{"n_experts": 160, "d_shared_expert": 0, "hidden_act": "squared_relu", "routed_scale": 8.66, "balance_loss": 0.0179, "groups_per_token": 1, "lr_router": 0.00121, "vocab_size": 8192, "beta1": 0.95, "batch_tokens": [32768, 65536]}
Below are experts of layer 9 (counted from 0) of a mixture-of-experts language model. Rows are named router (the router's row for the expert), up (a neuron's input weights, with its number) and show model dimensions 128-255. Each number is 500 + 25 x the weight over its row's rms, rounded and kept within 0 to 999. Numbers have three digits each.
After each expert's rows: "comes after" lists some tokens at least twice as common just before its tokens as in all text. This comes from a sample of Wikipedia text that the model never trained on. Tokens count by the router's weight.

# expert 134
router:527529510455456482497504540486496522475511470482526455503513509500536453512488487505484553483448501462476514506473517557507505482479518497507508532505489518467500482479514489494488481468504545545464460493500510479500467487521478502523522507491467459479487480545543538490530517476516521496479462541467487517528523491497523526501451495526534468496491496505526488508535526477502460511521
up0:508480494494490507493493498530540504505459489458483495472492519538528518487540466512519529504461530483503544499509541511461465484458489483508486488528492514469517569571500479486463482493489473512522508491518535475461492480544533496475509491517481449495490517508443500463489462519555519526508481497515469533517519494484510487477491506496552504512529508445503506474518521511491496483497
comes after: " ", "2", " (", "–", " $", "_{"

# expert 137
router:509495492473550470524535527474513487512521464521506456505511498466469506472463487557505470479465552518488487457461470462507506516475464560530505523535542494469505462506506486484515479510473498484540458519466471487493492471537528502486537507517561477504509519453538507496466496507516503527513521520508478516496480481517492487532516511497510518498472485457476496538502497492508479526493
up0:461483459493491490470498511520497477522493472531520491533438550496502540525507431534503461461534494505500505463504450486500515514518473472535497489539503495494536529482510506523466508530519516487523464497525513529475522473533452501541504510547523488482486534487492498461475494534495493516471453468510532494548503479518527499461508508529538507542512492517470502517517487495497509484481
comes after: " the", " on", " of", " in", " to", " from"

# expert 53
router:470480469517504472477494505463477505509477464491547474489538528486523469458507498497486506490488518513494497501530482500495503478516557455544465518452509496464512482552510515501465479469471496502518511469513524481461453451534548491493454495496471527482484469483486491495510480501501476479531549455519511525505516509488471519465484477497505525491481545543513524472483536538513511515496
up0:473552503536486489476525515499522475515468519518521490511484502447518555519569522467492481543514496459539531531513484518493477489489495506508523504501530468525524491513464546515515476504472510500474498514504550487459493523507480482526508464466494473508478470505464491439481480487505498535516488508566493463557480450493501549497494524504523512518494537531495503480492513500524477509522
comes after: " |", " on", ",", " –", "|", "born"

# expert 34
router:512530511489452528514525486463502508540485572479466467460521491529518493480462469509472513490489490480522503470477467486517500513481504486549524515511523467473467484535479488548480519518501472512478524501460483526490525482534474523536478485480539511514527527498500493491491505482447477508459514511491512453457525522497472532501479513504493521464502501511508529489484503526487454555492
up0:475506476464517503524478470514523504517510529507493528478485470505474523499483511481489488494552510519485487477510481502502481525457495515497475519522515528526473554474495483477533529538487481542494466490511489499508496481512496529529508512500499531502486474470499497514456502495526484494492501489474520497508507545526529503522464525524503504470500520519530501494499501541479546561530
comes after: "\n", "-", "ü", " Z", " B", " mi"

# expert 66
router:490492491516512438518494526508500483506516487496492486533512493469499514493514493472510560537476490518522551496484519485510478508467532505522513496487517510493514488467460519524525494490467490465545563464500472504470473487485461527509499468467555442494510459531510506485527476484447481485507511499496522521472521454485492461480498523529450527525486497517477527474463532530483490513544
up0:474469493492507498500478497525475529482521520460501517539518475518532499507523505484517485446515465515497489490481478469466456475478522506481511551550500462469483521474460519499525491548539514524525474520488518491478510529520481486499522516527469533507507491543489525463512484497517511518477472516517509477541477525511496456552449485505527503492514476489486503497524473484478513486455
comes after: " |", ".", "3", ";", ")", " Le"

# expert 46
router:476479502500494457509479473498474494515512529525502484512497506507489494535476505429469528460486504551504480521496499489482520502505494460435474451466446510510464507481484468506465497503516492547484502485536508507497501442508465522490469472466446539482538504493509498512496521522489511462468486535489526525526540504465516495484481485472482486478554488489505486493524521529503472507488
up2:527527515485494530513480465478499510488517502524533555516519472478483509484545503489504494517473507508500512476516542518522523515509507502508494500514470509507546478475479548492515517494506463529490477522460513513527499488495506473481510497516468504525504456423494534534460488487495483537522488490495531564532531523511508483502519516453422437492477495495471526491485492497484486509493
comes after: " |", "|", "Source", " in", " March", " October"

# expert 97
router:502476473475491520501510545558487513490511505496503491494495526465530520479534487508503463483425539494474495489462462545465545446462529487501494504473488498553549468503487505528543483486469488480480482501481465517500467506500458513490461534463477489517517521469511498488491537511511488508528489521519491480488531471543525486498505558496476532493487496500492486502473495557510485497434
up0:494469491485538525460540524480506528511485538506503481452551506501517531519521472489500480504518446517509475491446479508484526511466509487494494491535491508496519489497517464464513445523499483458457483520515505461528493503511497524469446491493503470505515557519483460484507511484483502503494497528517505548508527531529501473487524522488527493471472516558491476468457525494545504509483
comes after: " ", " Bo", " A", " re", " c", " sub"

# expert 64
router:525454520485491480517502532497451499456498464481516468523495504542458526510505481496482524532519449505514519551484531530485476529521484487509490523464515525516473511496473527496513475498511545483488517445513476489486514486514509447466515454497474478529508505485549487483493485505466492478484434483505535520479533515534452485440509475512458517456479491521505499506484507508481472541496
up0:433493456509505505511522501517522530497475511480476526525493507443461499529517510493435484494500511491543508458537532473490499487549530508461507523490485490513494472521470490506507481423533535507517461474497516492516509505450515479525503455495501525469503514528499496536542498508504473500457479474506488473506495513548505471487479525501478530468521446510485485526527522490486500517530
comes after: " |", "|", " of", "'", " by", " in"

# expert 113
router:465500494511511522503479481488493492485500451522517507544476506483534515494510482472510460498460520497502482463519487551505543468496532464504497487507536462474536497463559517479497481488537454523452483468454467537519491515492441524467478523452474527495481526447465462508521504520508516466469441535507502483511522496542541499516515528502458495503486524491521516496502525510499488462533
up0:511448510503511505480484478490487513482483511448502530498486411487492487524451481512501523486494492537510503463499523508501455512523456494499493547517521551470518526484485526481471511461504499528481564493489491466472499491493472528465482513499488529537485521527529443498532459534484500480489481481480535520533466495539525524523519495479523522552500518505529482503541513524520527474500
comes after: " ", " It", " is", " it", " was", " which"

# expert 42
router:496517515481516531519490500485511509515558503483489478492490492547482493519464504453449518490492526500448480514514486487444501466513492480504526486464515499467478475472517420497476526515459499535475482471475453535508533488507512471542482493504473550495524489565487469526503462497496495467470481493541553507506503527549495465513482462504483508463495489538479479501505488509443494494499
up0:536507535534539500508508461471480501506513521463485493538479529495503523509511505494476504528471480436533567491512472499499496529492522513518522492480530472542505505505509499458509538527507525526457527474503531496503504480456510499511545482547485482492517468516529458545558480509557501465520496502487499570481494495497490483497520484511528522526499457488505505511537506502508568535519
comes after: " |", "|", " October", " December", " January", " May"